Weights of a small mixture-of-experts language model, trained from scratch on English Wikipedia: vocabulary 30371, 1 pick a token.
Below are experts of layer 4 (counted from 0) of a mixture-of-experts language model. Rows are named router (the router's row for the expert), gate (a neuron's input weights, with its number), up (a neuron's input weights, with its number) and show model dimensions 0-255. Each number is 50 + 10 x the weight over its row's rms, rounded and kept within 0 to 99.
After each expert's rows: a language model's description of what the expert responds to. This comes from a sample of Wikipedia text that the model never trained on.

# expert 0
router:41 46 38 31 62 32 26 43 47 64 56 36 46 34 34 45 57 59 48 65 28 39 52 55 41 39 57 47 50 53 36 38 62 41 47 43 50 37 35 48 56 49 50 49 74 46 37 56 44 33 67 53 58 48 50 49 54 44 42 46 44 40 34 52 74 42 62 44 62 50 44 63 39 33 57 37 49 57 54 70 66 49 68 59 66 40 50 55 62 47 43 53 56 52 41 38 38 48 58 43 61 49 44 55 54 40 55 47 39 41 65 58 54 38 41 43 64 55 38 37 42 43 44 51 72 26 30 55 53 34 65 50 51 56 45 37 40 48 57 58 48 62 45 44 67 58 41 41 39 43 54 47 32 35 68 39 50 60 66 45 50 63 42 58 48 75 38 55 47 60 54 56 46 57 56 64 33 46 55 51 51 68 69 66 46 56 50 51 45 55 50 62 47 50 67 51 59 57 49 74 42 61 48 50 42 53 62 59 67 29 43 42 59 45 48 50 58 48 37 56 48 58 47 42 72 47 50 50 59 41 50 49 58 49 46 51 54 65 39 56 68 45 46 35 58 52 46 46 51 40 52 54 56 52 40 47
gate0:48 47 54 51 34 52 43 41 34 52 56 34 45 28 40 44 31 58 46 45 52 48 53 34 66 56 32 51 64 38 55 47 52 34 51 60 35 38 48 55 43 53 62 46 42 40 49 65 41 48 50 50 53 33 37 32 53 28 63 47 57 44 55 36 63 45 54 50 34 51 47 85 52 57 53 51 38 46 72 53 43 49 47 48 45 30 43 45 28 55 65 53 62 57 64 47 36 40 59 52 49 43 59 80 46 49 60 34 37 52 46 66 41 54 51 51 41 48 37 28 52 46 30 52 62 54 35 45 47 54 63 59 32 53 37 59 51 68 43 58 70 52 49 42 55 50 46 59 41 40 57 53 51 65 34 55 52 49 56 52 34 47 34 39 49 52 44 48 57 50 51 61 46 40 50 46 33 47 46 45 58 62 53 54 43 31 67 58 59 57 41 57 39 53 55 49 63 67 63 36 41 40 73 49 57 51 46 46 46 52 50 63 53 48 42 37 60 62 53 58 56 25 54 54 58 57 43 56 50 44 60 43 46 50 42 59 53 51 57 63 72 40 48 62 59 35 51 61 50 52 52 51 43 56 27 40
up0:54 66 37 57 34 54 37 61 42 41 53 61 61 41 43 50 41 53 50 34 68 65 52 46 38 43 48 42 31 49 54 38 44 48 60 47 60 46 35 52 57 49 46 47 41 51 54 55 60 50 46 60 62 55 57 30 38 54 61 27 48 44 45 37 53 62 65 40 45 60 48 52 41 70 51 61 52 54 51 59 36 46 59 47 41 57 59 67 41 61 50 63 70 55 46 40 39 51 77 59 58 46 49 47 43 48 58 47 35 42 47 65 55 47 66 47 47 47 53 46 53 64 38 61 42 52 69 34 36 70 66 29 43 62 39 54 59 51 67 56 36 38 37 40 38 46 42 46 59 47 50 61 50 46 48 39 59 47 61 40 65 51 46 67 63 34 59 46 33 47 52 43 26 53 46 59 52 57 45 47 60 33 31 47 51 45 45 77 61 42 30 46 49 65 66 51 67 48 50 49 51 53 72 59 59 59 57 39 47 55 63 48 65 69 45 52 38 37 38 51 52 48 54 44 57 45 69 50 65 39 57 51 60 46 42 58 46 54 36 45 45 59 48 34 37 50 57 30 53 50 50 53 48 63 49 65
What it handles: Part-of location phrases. Mostly "of" after part, end, half or direction words in geographic text, e.g. northern part of, north of, end of.

# expert 8
router:42 51 54 37 65 41 38 34 41 65 66 37 51 37 63 47 67 56 66 69 45 40 45 50 45 50 47 44 63 49 35 37 56 28 42 45 42 42 52 36 58 35 45 58 74 37 45 59 61 34 62 55 59 41 46 41 53 48 48 42 39 42 46 60 73 35 56 41 67 50 49 44 45 46 54 40 58 48 63 66 70 36 53 60 69 40 57 46 54 52 35 54 46 52 42 30 46 51 44 45 53 41 47 62 59 44 52 46 47 59 63 56 54 38 53 48 60 49 37 50 40 59 44 32 46 39 41 61 60 46 60 71 52 52 65 34 47 60 50 47 35 59 31 49 60 59 47 43 36 45 56 52 34 43 65 41 34 55 73 41 51 55 47 58 53 65 44 52 40 64 52 70 48 49 57 46 39 44 36 50 47 57 59 58 46 53 45 49 34 52 61 60 37 55 56 58 41 56 65 52 51 43 67 54 42 50 50 75 58 34 58 36 56 29 58 59 45 45 38 58 42 73 41 43 64 42 42 62 59 47 62 67 52 47 46 59 62 62 34 50 51 46 47 41 50 57 47 60 52 40 34 49 59 56 38 49
gate1:57 46 70 57 47 56 53 62 56 46 57 42 47 50 45 41 49 47 43 57 67 55 29 46 48 45 42 59 58 54 44 63 56 48 49 41 58 45 35 52 40 37 24 50 44 34 60 57 43 37 63 31 55 46 51 60 59 50 43 59 36 61 43 44 61 51 52 51 62 40 48 41 43 71 55 56 45 68 54 61 50 74 42 52 58 49 62 58 44 33 55 43 46 57 60 41 48 55 44 60 60 53 57 47 67 25 50 61 55 35 65 41 48 41 46 40 53 53 49 52 34 48 36 60 56 64 50 42 44 50 48 42 42 24 49 55 48 53 46 52 69 65 61 48 59 43 55 43 59 35 49 55 67 48 52 30 70 43 40 54 47 63 55 48 47 43 36 41 41 50 49 39 71 62 55 35 56 31 45 56 54 50 55 60 54 39 59 69 50 57 48 71 57 59 20 48 58 55 50 67 35 53 56 52 40 56 44 60 67 37 37 58 46 49 47 49 58 56 60 47 43 50 52 60 53 41 51 66 43 49 56 45 54 28 53 44 44 47 57 36 56 47 68 42 35 84 48 54 68 48 40 55 68 35 55 42
up1:48 60 49 57 45 44 37 59 44 51 45 54 34 34 57 40 34 44 39 57 61 61 44 61 54 40 67 52 62 55 49 60 53 62 59 53 60 44 65 41 58 61 64 48 66 39 38 57 35 27 40 52 34 47 48 44 50 77 59 49 54 54 47 48 39 50 56 56 51 53 53 46 49 56 58 35 33 54 49 65 46 26 56 58 55 62 46 57 60 55 53 55 52 59 60 51 55 43 50 61 38 57 34 62 66 49 43 42 54 61 47 40 50 48 56 48 43 33 54 52 47 48 50 38 49 48 51 53 63 40 29 55 57 22 61 46 58 51 56 39 58 51 61 61 68 52 41 71 43 54 47 29 58 40 45 35 45 66 44 63 48 46 40 47 59 66 58 51 51 46 44 61 41 46 52 66 67 50 58 27 50 45 66 48 43 47 48 57 49 48 44 62 43 65 48 45 46 41 35 47 68 68 58 55 46 58 42 61 48 64 40 56 22 17 56 44 47 30 43 48 42 52 58 49 46 68 51 36 48 55 37 56 46 47 45 41 46 49 37 58 48 53 48 52 22 64 45 62 40 43 50 52 37 67 42 37
What it handles: Initialism periods and titles. Periods inside abbreviations and initials, e.g. G.I. Joe, S.H.I.E.L.D., R. creper; also title words like My, Sir, Your.

# expert 15
router:36 46 35 41 61 32 29 48 43 64 60 37 46 33 46 49 61 60 51 59 34 42 41 49 47 41 53 54 55 50 34 36 63 29 44 51 50 47 45 46 51 38 52 61 77 38 36 64 43 45 62 51 55 49 48 43 55 36 52 41 51 51 33 50 65 46 63 41 66 40 49 61 33 48 48 50 54 60 67 77 71 45 63 56 65 40 55 46 51 61 40 58 56 54 46 43 41 63 52 47 60 48 49 65 52 49 56 49 45 54 66 56 64 47 51 55 65 52 42 40 31 51 41 44 64 32 36 51 66 40 63 58 49 49 53 38 47 64 58 46 41 57 47 47 58 57 34 46 45 45 51 43 47 42 67 30 35 57 63 38 48 60 45 58 44 65 51 45 41 59 56 66 48 56 64 51 42 43 43 43 56 66 75 58 47 51 41 54 41 52 54 65 35 47 63 55 49 61 63 60 42 54 60 53 38 65 59 60 67 27 50 40 62 32 57 53 60 46 43 55 48 55 54 37 70 40 52 52 58 37 63 57 49 60 54 59 59 67 42 55 64 44 50 39 52 52 41 62 50 31 44 49 61 51 40 57
gate1:52 53 66 55 36 46 46 53 65 55 53 49 46 51 54 53 46 36 51 39 61 41 44 34 46 34 62 62 49 59 60 57 58 39 53 55 73 39 22 45 43 35 34 46 40 36 52 57 44 46 63 50 62 46 44 59 56 56 47 60 51 47 40 52 57 54 53 67 53 23 60 49 50 66 55 52 35 78 48 49 54 69 41 40 55 59 56 64 67 44 45 55 52 58 48 52 54 52 43 46 64 30 50 55 53 46 59 62 41 33 46 55 46 39 56 36 37 53 65 40 48 44 57 59 57 69 50 47 50 64 42 61 47 37 56 51 58 49 49 59 68 59 52 44 62 34 46 42 56 57 45 49 28 57 56 49 54 54 36 55 70 52 46 57 55 33 24 39 27 42 46 62 73 57 57 44 46 49 43 63 52 61 41 69 51 47 44 60 62 45 50 65 51 52 44 56 59 62 53 67 32 61 57 49 57 48 64 53 71 42 49 47 59 59 39 51 58 48 45 50 44 54 45 49 45 50 71 55 45 39 43 54 62 35 68 58 40 56 48 47 50 36 46 39 32 78 41 58 56 47 50 37 45 35 46 39
up1:39 70 63 50 51 37 44 54 49 47 62 51 32 57 54 45 26 41 39 47 41 34 41 65 53 51 53 59 41 70 46 43 65 58 58 52 46 45 76 37 56 62 63 39 43 55 50 42 34 42 43 24 35 48 46 52 35 66 44 52 36 48 52 57 37 46 47 53 56 61 51 63 44 57 40 50 41 50 67 54 44 28 61 41 51 65 47 58 46 45 45 56 52 53 56 50 54 47 55 61 36 46 59 49 58 47 61 58 63 44 43 59 52 22 53 37 49 45 57 54 53 46 43 39 52 52 61 59 60 39 42 59 46 49 55 42 44 60 54 52 64 39 46 54 64 59 38 62 48 39 64 34 44 53 38 34 54 50 57 68 47 62 10 60 63 58 54 59 50 55 57 41 44 51 29 71 45 58 60 40 58 42 50 55 47 56 53 40 59 45 49 46 37 56 33 59 51 41 53 54 48 45 62 60 31 63 39 59 54 65 51 53 31 45 57 63 40 46 50 48 49 50 54 55 35 66 74 45 61 55 43 40 49 49 55 51 45 64 37 41 50 53 47 42 22 50 47 47 35 49 46 63 37 64 39 42
What it handles: Name and number pieces. Given names starting cast or name lists (Karl, Raja), small digits in table cells, and hyphens in compounds like petroleum-based.

# expert 14
router:39 51 42 39 49 44 26 64 52 50 56 44 54 31 59 54 71 51 44 56 21 47 52 46 46 59 66 52 56 39 48 31 62 16 27 57 43 46 43 45 49 37 38 62 71 49 50 54 46 36 61 58 56 41 54 42 64 61 39 45 51 48 39 46 69 39 52 52 60 46 46 56 35 32 59 25 64 44 35 52 55 46 71 65 59 50 40 48 58 61 45 57 48 67 57 40 50 56 59 44 54 43 52 55 68 50 50 51 47 52 60 49 64 41 52 48 47 59 38 39 47 46 39 44 54 42 50 54 49 41 62 52 75 45 62 51 63 52 52 63 41 57 43 49 39 53 39 54 57 40 50 54 38 42 63 43 33 45 48 56 42 63 41 55 43 55 49 50 57 58 60 63 43 56 43 50 48 31 49 30 56 48 66 69 46 45 52 45 47 68 49 55 44 32 62 58 48 61 48 64 40 59 66 48 43 62 67 55 55 36 45 36 57 49 56 51 56 42 43 67 35 40 57 52 51 34 41 65 57 51 68 62 50 45 56 51 50 65 47 48 69 43 53 54 39 53 31 58 54 35 49 65 70 53 44 49
gate2:37 53 30 41 61 72 48 41 34 63 52 44 52 46 37 30 67 39 58 67 44 41 47 59 52 62 53 35 44 51 40 53 47 49 42 61 52 60 54 39 41 45 39 33 50 55 61 57 70 45 50 46 51 41 61 57 43 51 54 30 46 73 59 39 45 54 52 22 48 62 58 52 49 10 69 44 69 55 45 47 56 65 50 53 51 50 33 20 22 53 48 35 48 68 43 26 52 54 38 51 70 32 46 53 41 43 47 52 42 49 61 56 64 44 45 60 41 44 54 52 50 49 49 42 45 62 47 59 44 47 46 45 52 58 48 44 34 48 68 44 49 57 67 52 45 47 51 48 46 59 61 40 68 51 47 33 59 57 60 56 41 42 45 38 47 59 47 57 58 50 39 68 29 48 49 51 43 58 36 57 60 53 51 54 45 55 42 62 38 48 39 54 52 46 52 68 53 52 59 46 45 61 53 60 44 54 50 41 64 55 52 71 49 44 41 54 37 49 41 52 48 66 55 58 54 36 48 59 52 51 40 35 59 62 52 78 52 47 44 44 65 57 52 47 53 51 42 43 44 44 58 42 57 65 45 53
up2:58 50 49 51 45 73 64 45 50 36 38 51 39 51 33 51 44 45 41 48 32 34 52 36 44 51 59 46 44 41 50 47 56 47 34 56 58 56 50 44 38 24 62 50 52 56 47 61 44 35 56 30 43 44 53 50 51 50 65 54 66 56 41 35 52 52 38 37 56 45 40 46 41 37 69 59 55 51 36 54 62 48 74 54 44 52 42 49 69 46 58 70 53 59 47 68 54 63 55 50 51 42 41 50 33 59 45 67 28 55 49 50 63 49 60 40 47 50 45 43 53 52 35 58 46 45 54 43 71 59 46 55 38 43 48 37 46 41 49 40 56 51 42 47 53 61 28 51 73 50 47 48 42 57 43 75 63 41 39 54 52 63 29 58 46 57 50 45 45 55 75 36 45 56 58 45 58 69 46 81 48 47 51 52 38 50 59 51 62 55 38 43 59 55 33 58 53 52 34 58 61 57 40 40 56 52 60 37 52 55 48 33 51 44 44 52 35 48 42 27 46 46 51 65 46 48 60 52 59 54 46 34 52 66 45 62 50 52 66 36 54 41 44 61 52 41 51 55 38 40 59 62 75 42 37 33
What it handles: Apostrophes and score dashes. Apostrophes in names like D'Agostino and L'Orient; dashes and digits in scores, coordinates and ISBNs.

# expert 4
router:42 44 31 47 68 38 48 42 38 58 29 57 47 51 48 39 50 69 49 51 47 63 50 45 61 55 55 51 54 63 55 29 45 48 54 55 33 47 55 55 45 45 45 69 57 56 39 60 34 56 57 54 51 37 53 56 40 44 45 44 48 60 54 43 53 43 60 49 59 49 59 56 45 33 58 38 65 49 58 72 55 49 62 66 56 42 36 47 57 61 49 39 55 61 48 48 42 48 53 33 62 27 49 37 57 37 59 46 26 63 65 47 64 61 58 36 68 44 36 47 47 49 50 33 48 41 58 42 64 46 55 71 44 67 72 45 56 48 48 38 54 59 44 45 58 43 34 44 52 29 55 50 42 34 52 39 40 56 39 55 62 52 55 55 20 48 44 48 42 56 25 49 41 42 46 32 64 57 32 33 40 54 62 59 51 38 46 50 40 49 47 60 39 45 44 63 45 64 46 46 52 47 55 59 43 57 57 62 60 44 41 46 43 50 53 58 62 51 74 42 48 49 60 61 65 40 37 62 50 35 58 54 51 61 47 41 66 62 56 45 57 49 53 49 60 72 34 68 56 34 39 42 33 47 49 40
gate1:54 44 63 50 41 53 42 48 50 57 42 41 53 53 57 57 43 36 57 32 56 67 35 50 50 46 54 68 56 60 46 66 56 47 45 52 73 47 29 45 47 56 27 50 45 52 52 41 31 48 42 41 63 63 51 46 59 59 49 50 50 43 40 46 69 49 54 58 51 50 63 39 51 54 57 65 41 79 54 52 51 59 59 48 43 41 47 46 42 64 40 36 50 63 56 32 45 45 50 37 47 44 39 73 58 43 50 58 49 51 62 65 44 45 52 50 34 55 63 51 37 51 64 55 63 44 69 50 40 42 44 53 65 43 42 44 52 62 40 48 61 63 34 61 52 29 47 43 59 61 51 42 54 57 56 38 40 29 30 72 50 58 41 56 60 55 40 44 43 50 47 59 64 58 54 35 32 45 54 59 46 58 55 63 51 38 47 72 57 44 48 46 41 66 48 41 66 64 59 64 33 55 67 42 46 53 44 49 68 41 37 51 57 61 53 50 49 32 37 44 63 43 54 57 44 58 60 53 56 60 34 52 53 38 63 50 60 60 49 55 41 42 61 38 35 83 48 71 52 48 52 41 45 48 58 39
up1:55 36 63 47 43 50 47 47 48 49 51 56 38 44 58 54 30 44 42 51 42 45 42 55 45 47 48 50 46 55 54 51 52 42 39 44 38 35 56 39 73 72 58 30 52 36 42 53 49 54 43 30 46 42 43 36 46 74 49 74 42 47 51 54 35 46 52 74 58 54 36 54 52 55 40 46 45 44 55 53 45 50 47 45 42 57 54 67 50 62 50 60 37 46 65 47 53 43 67 45 44 48 53 50 66 50 55 51 56 43 51 58 55 47 68 49 38 31 34 44 48 43 50 48 59 46 54 57 50 50 38 63 51 30 62 63 36 74 68 60 60 42 60 58 49 51 41 61 47 45 52 43 43 52 33 33 46 66 57 69 39 57 27 63 52 66 40 48 65 55 48 44 36 62 31 68 44 51 59 48 51 44 51 51 38 58 55 41 52 35 40 47 54 63 50 55 68 50 36 42 58 59 51 51 56 45 38 66 70 65 42 69 30 54 58 44 62 47 53 45 50 57 64 59 43 66 64 44 54 42 50 45 41 52 40 43 38 54 37 37 51 51 62 19 34 61 51 57 41 42 51 62 24 55 56 44
What it handles: Biography infobox fields. Infobox and heading tokens in biographies and sport pages, e.g. born, (age 41), ft, Died, == section markers, table rules.

# expert 10
router:41 39 37 40 59 51 42 46 54 49 50 35 50 52 46 46 74 52 54 42 46 48 22 58 56 34 77 54 48 46 39 52 53 40 42 51 31 62 41 33 38 46 49 55 62 46 38 49 42 40 67 54 49 30 63 46 49 56 45 41 33 32 34 54 62 52 67 45 66 44 40 56 49 30 65 49 53 53 58 62 61 53 55 51 56 46 39 60 56 55 49 48 57 47 45 51 51 62 65 43 63 36 51 70 59 43 52 65 40 56 56 51 64 56 56 49 54 50 33 47 49 53 40 40 52 41 49 56 62 32 58 52 68 64 41 45 45 56 66 35 42 52 40 46 42 59 49 40 32 40 53 35 55 45 63 44 37 47 50 59 61 56 63 50 40 39 37 51 57 64 53 69 57 52 35 60 43 42 52 48 44 54 52 49 38 46 70 59 47 55 45 58 31 46 68 44 55 66 68 53 39 53 46 40 40 70 51 64 64 49 44 53 69 49 41 60 47 56 38 44 46 35 61 51 77 43 50 67 49 25 53 38 68 45 51 53 66 55 45 49 48 45 53 41 55 56 36 60 69 43 54 55 46 56 39 40
gate0:63 67 64 56 35 40 49 55 59 68 50 60 45 43 38 38 51 37 47 52 50 43 47 39 75 44 61 46 53 53 63 45 57 49 50 61 39 53 51 40 49 51 55 49 51 34 49 53 46 54 42 48 52 43 42 48 51 30 50 41 61 43 66 53 40 46 53 47 59 47 33 69 62 43 58 44 30 59 66 46 44 67 36 49 49 29 48 43 37 47 59 54 59 55 54 43 37 35 66 43 42 57 68 71 53 42 45 39 44 51 47 52 43 49 57 48 49 71 38 43 43 46 58 59 64 53 34 57 45 59 50 61 32 49 44 52 54 53 36 65 65 52 47 25 34 63 42 38 50 16 55 46 45 61 51 43 40 45 32 67 62 46 55 41 69 51 46 61 54 52 43 50 58 33 40 55 32 44 40 54 42 58 48 51 51 24 65 47 71 66 33 68 49 52 51 46 33 57 59 50 51 60 62 51 32 58 44 45 41 60 59 50 59 46 40 47 44 60 63 50 50 53 44 46 44 38 31 37 39 45 55 51 48 44 50 48 38 50 49 55 66 55 53 51 56 48 50 68 34 52 41 44 42 59 21 50
up0:62 59 40 39 47 32 24 56 44 47 44 68 63 51 36 37 51 52 26 21 52 48 49 39 44 46 37 47 48 53 59 56 46 66 48 26 47 35 60 63 55 69 42 53 53 38 48 50 44 52 46 59 53 37 56 41 50 63 62 39 34 29 55 71 54 44 52 34 59 61 45 51 64 38 43 63 49 53 35 64 36 48 53 51 44 60 39 62 44 53 50 57 48 44 54 54 54 51 63 57 47 34 57 54 36 70 46 50 37 47 59 64 55 50 60 55 52 52 62 36 59 73 51 60 36 56 50 67 39 50 57 51 39 57 58 37 54 48 59 51 52 33 46 63 64 64 48 43 54 30 44 41 43 39 39 50 68 48 47 43 62 46 75 51 60 72 52 53 48 36 34 63 45 63 45 43 56 59 43 46 60 50 45 48 57 59 44 64 61 47 49 54 50 66 50 63 61 53 44 45 43 51 79 53 54 48 54 38 27 43 63 42 60 66 39 48 42 45 58 59 64 61 44 45 57 62 51 46 66 48 50 43 42 50 60 57 47 42 49 51 52 60 41 41 37 41 52 35 58 50 36 52 56 46 53 62
What it handles: Mid-word fragments. Short word pieces inside longer words, often after a prefix, e.g. un-ic-ameral, inc-ar-cerating, Cons-id-ered.

# expert 11
router:41 51 33 34 52 36 39 49 40 56 57 44 49 42 54 59 50 58 50 60 46 35 44 51 53 38 61 52 49 53 37 45 59 38 47 52 54 32 41 46 47 48 52 54 57 43 47 62 33 48 63 55 62 39 47 52 70 34 45 44 47 55 38 59 72 55 48 36 65 35 43 50 35 46 48 58 53 57 52 61 61 40 56 52 52 44 55 55 56 54 43 56 59 55 51 34 42 67 58 53 64 34 48 64 51 44 66 52 42 59 77 57 64 48 45 55 69 50 44 49 39 52 43 51 68 37 40 56 55 39 59 53 70 58 46 33 40 52 65 48 32 46 42 43 42 53 36 57 44 55 43 47 55 34 65 40 34 61 77 42 52 57 57 53 42 68 47 32 44 65 60 55 34 58 65 46 36 53 35 34 53 58 66 63 44 52 51 51 32 55 50 61 43 42 59 52 66 69 78 62 36 52 54 50 38 59 72 53 61 43 49 50 48 26 61 42 43 45 35 65 44 63 50 37 53 47 49 51 60 33 53 51 50 47 52 51 57 54 35 50 70 49 52 46 38 66 42 48 44 40 40 43 64 55 36 43
gate2:38 44 46 29 41 62 45 42 34 55 50 40 78 51 40 42 46 43 35 51 39 49 62 61 34 45 53 30 40 68 44 44 62 45 49 55 39 67 54 48 58 52 53 61 52 57 65 53 56 44 62 49 40 38 58 60 55 44 44 29 40 55 58 65 38 63 39 43 63 49 42 41 26 37 65 40 51 47 40 47 66 48 35 56 45 43 45 41 47 49 51 48 45 50 33 45 53 49 51 51 73 40 47 50 54 46 50 61 45 39 43 47 69 62 48 47 45 50 50 48 38 66 45 57 53 53 35 51 56 48 48 58 49 47 52 44 50 47 47 43 26 51 56 47 63 50 50 35 46 43 45 50 77 47 46 63 58 55 68 50 50 63 57 46 52 47 35 49 29 45 29 57 29 55 66 52 48 58 35 51 43 63 45 47 45 70 31 79 38 54 38 58 56 50 48 58 74 55 53 56 36 53 57 62 56 70 57 59 72 54 47 66 44 60 58 49 45 46 56 65 46 55 41 57 38 51 50 64 58 50 57 36 56 50 51 66 50 38 36 52 56 46 35 39 69 37 42 59 42 47 44 38 51 53 36 61
up2:70 55 46 44 48 60 57 42 51 38 33 46 38 68 36 42 48 49 42 52 55 56 59 39 44 54 61 47 46 47 58 30 52 44 31 29 44 62 48 49 56 42 55 53 54 55 45 58 61 37 59 35 55 29 51 48 58 48 50 50 47 57 49 58 50 52 60 55 60 59 40 47 40 53 64 43 51 38 41 44 41 49 52 65 51 58 49 58 75 45 41 57 46 62 29 50 56 55 48 44 38 53 41 49 43 55 45 77 43 46 50 45 54 52 54 46 46 52 50 57 42 44 32 60 52 54 49 62 69 56 42 55 55 39 62 37 42 45 41 61 56 50 48 33 54 58 44 43 58 59 68 50 47 49 53 50 60 33 51 60 69 55 29 60 63 62 55 43 35 39 61 38 35 48 50 50 58 54 56 71 43 43 36 53 60 64 53 44 52 49 41 38 43 40 29 42 55 49 49 55 51 63 74 57 49 58 50 55 63 55 41 35 43 41 34 65 39 52 48 29 34 49 52 39 40 43 65 34 74 53 47 35 63 65 35 67 57 32 61 44 64 35 48 51 55 39 44 47 50 50 76 53 44 58 33 20
What it handles: List and table punctuation. Line-initial dashes in bulleted lists, table pipes, and periods or colons in infoboxes and references, such as Preceded by, ISBN, UTC.

# expert 1
router:30 38 46 49 45 40 38 50 46 62 57 36 52 44 38 46 54 57 49 58 51 34 47 55 51 34 53 46 60 69 27 41 56 39 39 56 57 55 53 35 52 28 60 57 65 47 53 63 46 35 66 51 72 55 59 39 59 46 48 42 46 53 28 44 69 47 58 40 58 40 43 58 43 43 49 45 53 62 67 50 64 39 53 41 55 37 57 58 52 55 61 47 62 52 38 41 40 52 57 39 51 50 54 56 46 43 69 39 45 61 50 58 49 57 50 43 54 37 22 38 46 41 34 47 65 37 62 54 51 39 49 50 66 45 46 41 39 52 54 41 39 54 32 37 64 59 49 59 43 55 51 50 46 44 67 40 42 61 58 51 60 55 33 66 37 61 34 46 43 54 53 53 48 47 53 50 39 57 43 54 61 77 57 53 54 47 42 62 60 46 55 55 27 30 55 42 50 57 51 58 43 43 56 57 34 63 66 75 71 32 53 40 53 45 45 51 40 47 54 61 34 50 43 38 59 56 41 47 60 31 63 37 46 68 57 47 53 67 49 61 59 51 34 48 40 61 48 55 59 35 61 50 58 60 43 69
gate3:58 42 49 44 44 60 37 56 55 45 60 49 47 56 46 57 43 42 50 62 51 67 58 42 50 50 39 49 61 34 65 48 36 55 57 42 42 54 51 46 55 55 61 51 49 65 56 64 56 30 46 64 59 24 55 60 42 50 55 59 57 45 46 71 57 49 52 46 54 69 29 41 42 26 53 49 39 51 57 40 42 53 53 56 75 58 49 25 47 69 48 60 28 50 51 38 54 57 58 52 41 38 64 59 42 60 43 46 47 54 56 51 39 57 40 56 54 51 40 51 50 51 41 79 51 54 41 27 57 44 42 48 30 47 33 62 45 66 40 58 61 53 50 48 55 42 61 50 50 53 45 71 53 51 42 55 67 38 64 42 37 64 54 31 68 46 50 52 50 47 61 73 44 40 44 45 55 38 59 53 55 30 60 49 47 49 49 46 50 51 63 59 48 49 64 48 49 53 52 55 47 75 71 49 63 60 56 54 49 55 37 52 48 32 44 55 56 37 67 50 49 33 68 54 40 43 60 36 37 61 42 50 63 67 38 40 40 46 39 64 53 51 59 46 45 43 55 38 69 43 63 55 52 43 41 29
up3:51 61 45 59 46 46 51 58 60 56 61 64 40 45 29 45 46 50 50 46 41 51 57 50 52 58 62 46 43 51 39 46 45 61 47 51 58 42 58 50 50 35 45 63 48 50 48 39 40 63 28 53 62 53 52 43 36 54 59 38 50 38 55 60 58 79 40 67 30 47 50 48 46 47 40 41 60 57 63 32 48 37 33 56 37 40 44 59 52 42 23 53 58 44 48 62 49 60 46 47 34 31 61 59 57 55 49 43 63 54 47 54 46 34 48 66 42 68 54 61 51 49 35 48 48 49 52 48 44 52 46 70 50 33 56 50 34 43 49 57 45 59 50 36 48 51 40 51 47 27 39 60 34 65 49 41 54 33 52 48 59 48 62 61 41 60 57 62 65 52 43 39 65 55 67 71 26 36 53 51 50 39 51 52 52 29 57 37 53 54 47 61 53 51 57 37 56 50 52 29 44 35 49 28 53 65 55 59 53 50 55 64 40 58 40 40 58 57 57 57 48 59 60 51 53 44 40 58 46 60 46 31 48 31 64 60 50 57 28 59 46 53 51 55 29 64 43 69 53 52 66 72 58 44 56 32
What it handles: Phrasal particles, object nouns. Particles and object nouns after verbs, such as took up, took office, back home, plus zero cells in hockey stat tables.

# expert 9
router:31 49 33 38 65 38 23 45 55 59 67 52 60 39 38 50 60 59 53 60 41 38 39 29 51 54 62 54 60 54 42 29 63 34 40 50 47 49 49 57 47 35 51 60 69 43 44 54 58 39 57 50 61 59 51 45 49 43 43 38 46 52 51 38 67 48 63 56 57 51 60 50 40 52 62 58 51 58 67 71 74 45 53 45 68 40 53 38 45 53 46 59 61 51 40 49 40 48 41 59 66 54 47 71 53 46 69 42 44 55 60 55 58 53 38 56 60 51 36 46 48 43 44 41 67 22 55 49 62 51 59 56 49 52 56 39 55 34 57 38 43 52 42 66 46 58 37 45 27 47 50 45 28 47 58 38 36 50 66 49 54 55 40 67 53 55 37 51 47 47 63 77 51 46 56 40 41 38 41 36 57 56 61 67 46 61 40 42 50 65 54 59 37 53 54 54 46 60 64 54 56 45 60 54 37 52 49 54 68 32 42 42 55 39 56 43 48 39 33 58 39 54 44 33 60 38 52 50 60 41 60 41 46 51 54 57 74 70 48 44 59 43 60 46 53 57 47 56 52 40 41 39 56 55 43 51
gate1:36 61 51 48 61 58 47 46 42 52 36 37 48 57 41 38 48 49 62 55 40 45 41 39 50 47 48 65 40 44 46 61 53 56 62 55 77 32 39 41 33 35 27 49 41 43 54 41 43 44 54 42 51 54 64 55 56 59 37 62 60 56 54 56 47 53 39 69 63 33 60 41 52 72 58 68 46 75 50 48 55 58 48 42 59 37 49 58 57 57 42 48 40 57 44 55 51 37 27 65 53 40 51 61 50 39 61 54 57 37 52 47 47 56 60 52 31 50 50 49 48 33 47 61 50 53 56 52 36 43 44 54 66 50 62 51 57 50 40 51 62 73 37 54 51 41 35 44 58 57 38 52 48 66 60 42 50 38 49 66 55 43 45 56 61 47 39 41 36 42 62 48 60 43 63 38 59 55 50 54 62 63 36 69 45 49 50 79 56 57 64 63 41 54 37 44 54 58 58 57 42 55 68 60 39 49 65 46 62 36 45 61 70 62 56 47 61 37 49 59 39 36 48 43 51 54 48 54 56 46 46 42 58 31 50 48 48 72 34 54 48 29 62 45 42 75 43 51 71 49 50 53 59 44 51 28
up1:59 45 61 45 47 58 34 32 44 44 70 64 44 38 55 66 40 47 66 53 53 44 51 68 43 34 41 51 50 64 45 39 50 53 56 48 34 39 63 50 56 49 50 42 52 33 37 56 43 47 49 27 44 53 44 68 51 72 54 55 60 63 51 56 40 35 54 66 57 60 58 53 59 46 47 44 44 45 60 52 49 48 56 62 57 48 53 51 53 62 60 64 40 68 50 38 54 45 63 67 32 46 41 58 50 49 42 77 49 50 44 51 64 35 58 43 50 37 45 51 52 50 46 31 51 58 40 32 64 39 31 61 47 25 50 45 62 59 51 53 60 52 60 60 51 57 30 69 54 45 61 48 58 57 39 42 69 67 63 63 39 49 36 57 45 54 50 48 53 52 57 42 33 62 36 53 50 45 64 41 54 39 45 58 45 51 66 41 40 38 22 61 50 46 41 46 53 51 47 51 50 64 46 56 33 67 38 42 47 57 48 45 31 37 51 38 47 43 31 36 41 59 47 53 33 63 65 43 44 46 35 56 48 62 42 48 47 54 60 53 65 53 50 35 41 66 51 54 28 46 45 54 48 60 44 40
What it handles: Title and name nouns. Head nouns after the or his, mostly music terms such as album, title, song, debut, plus name, word, species.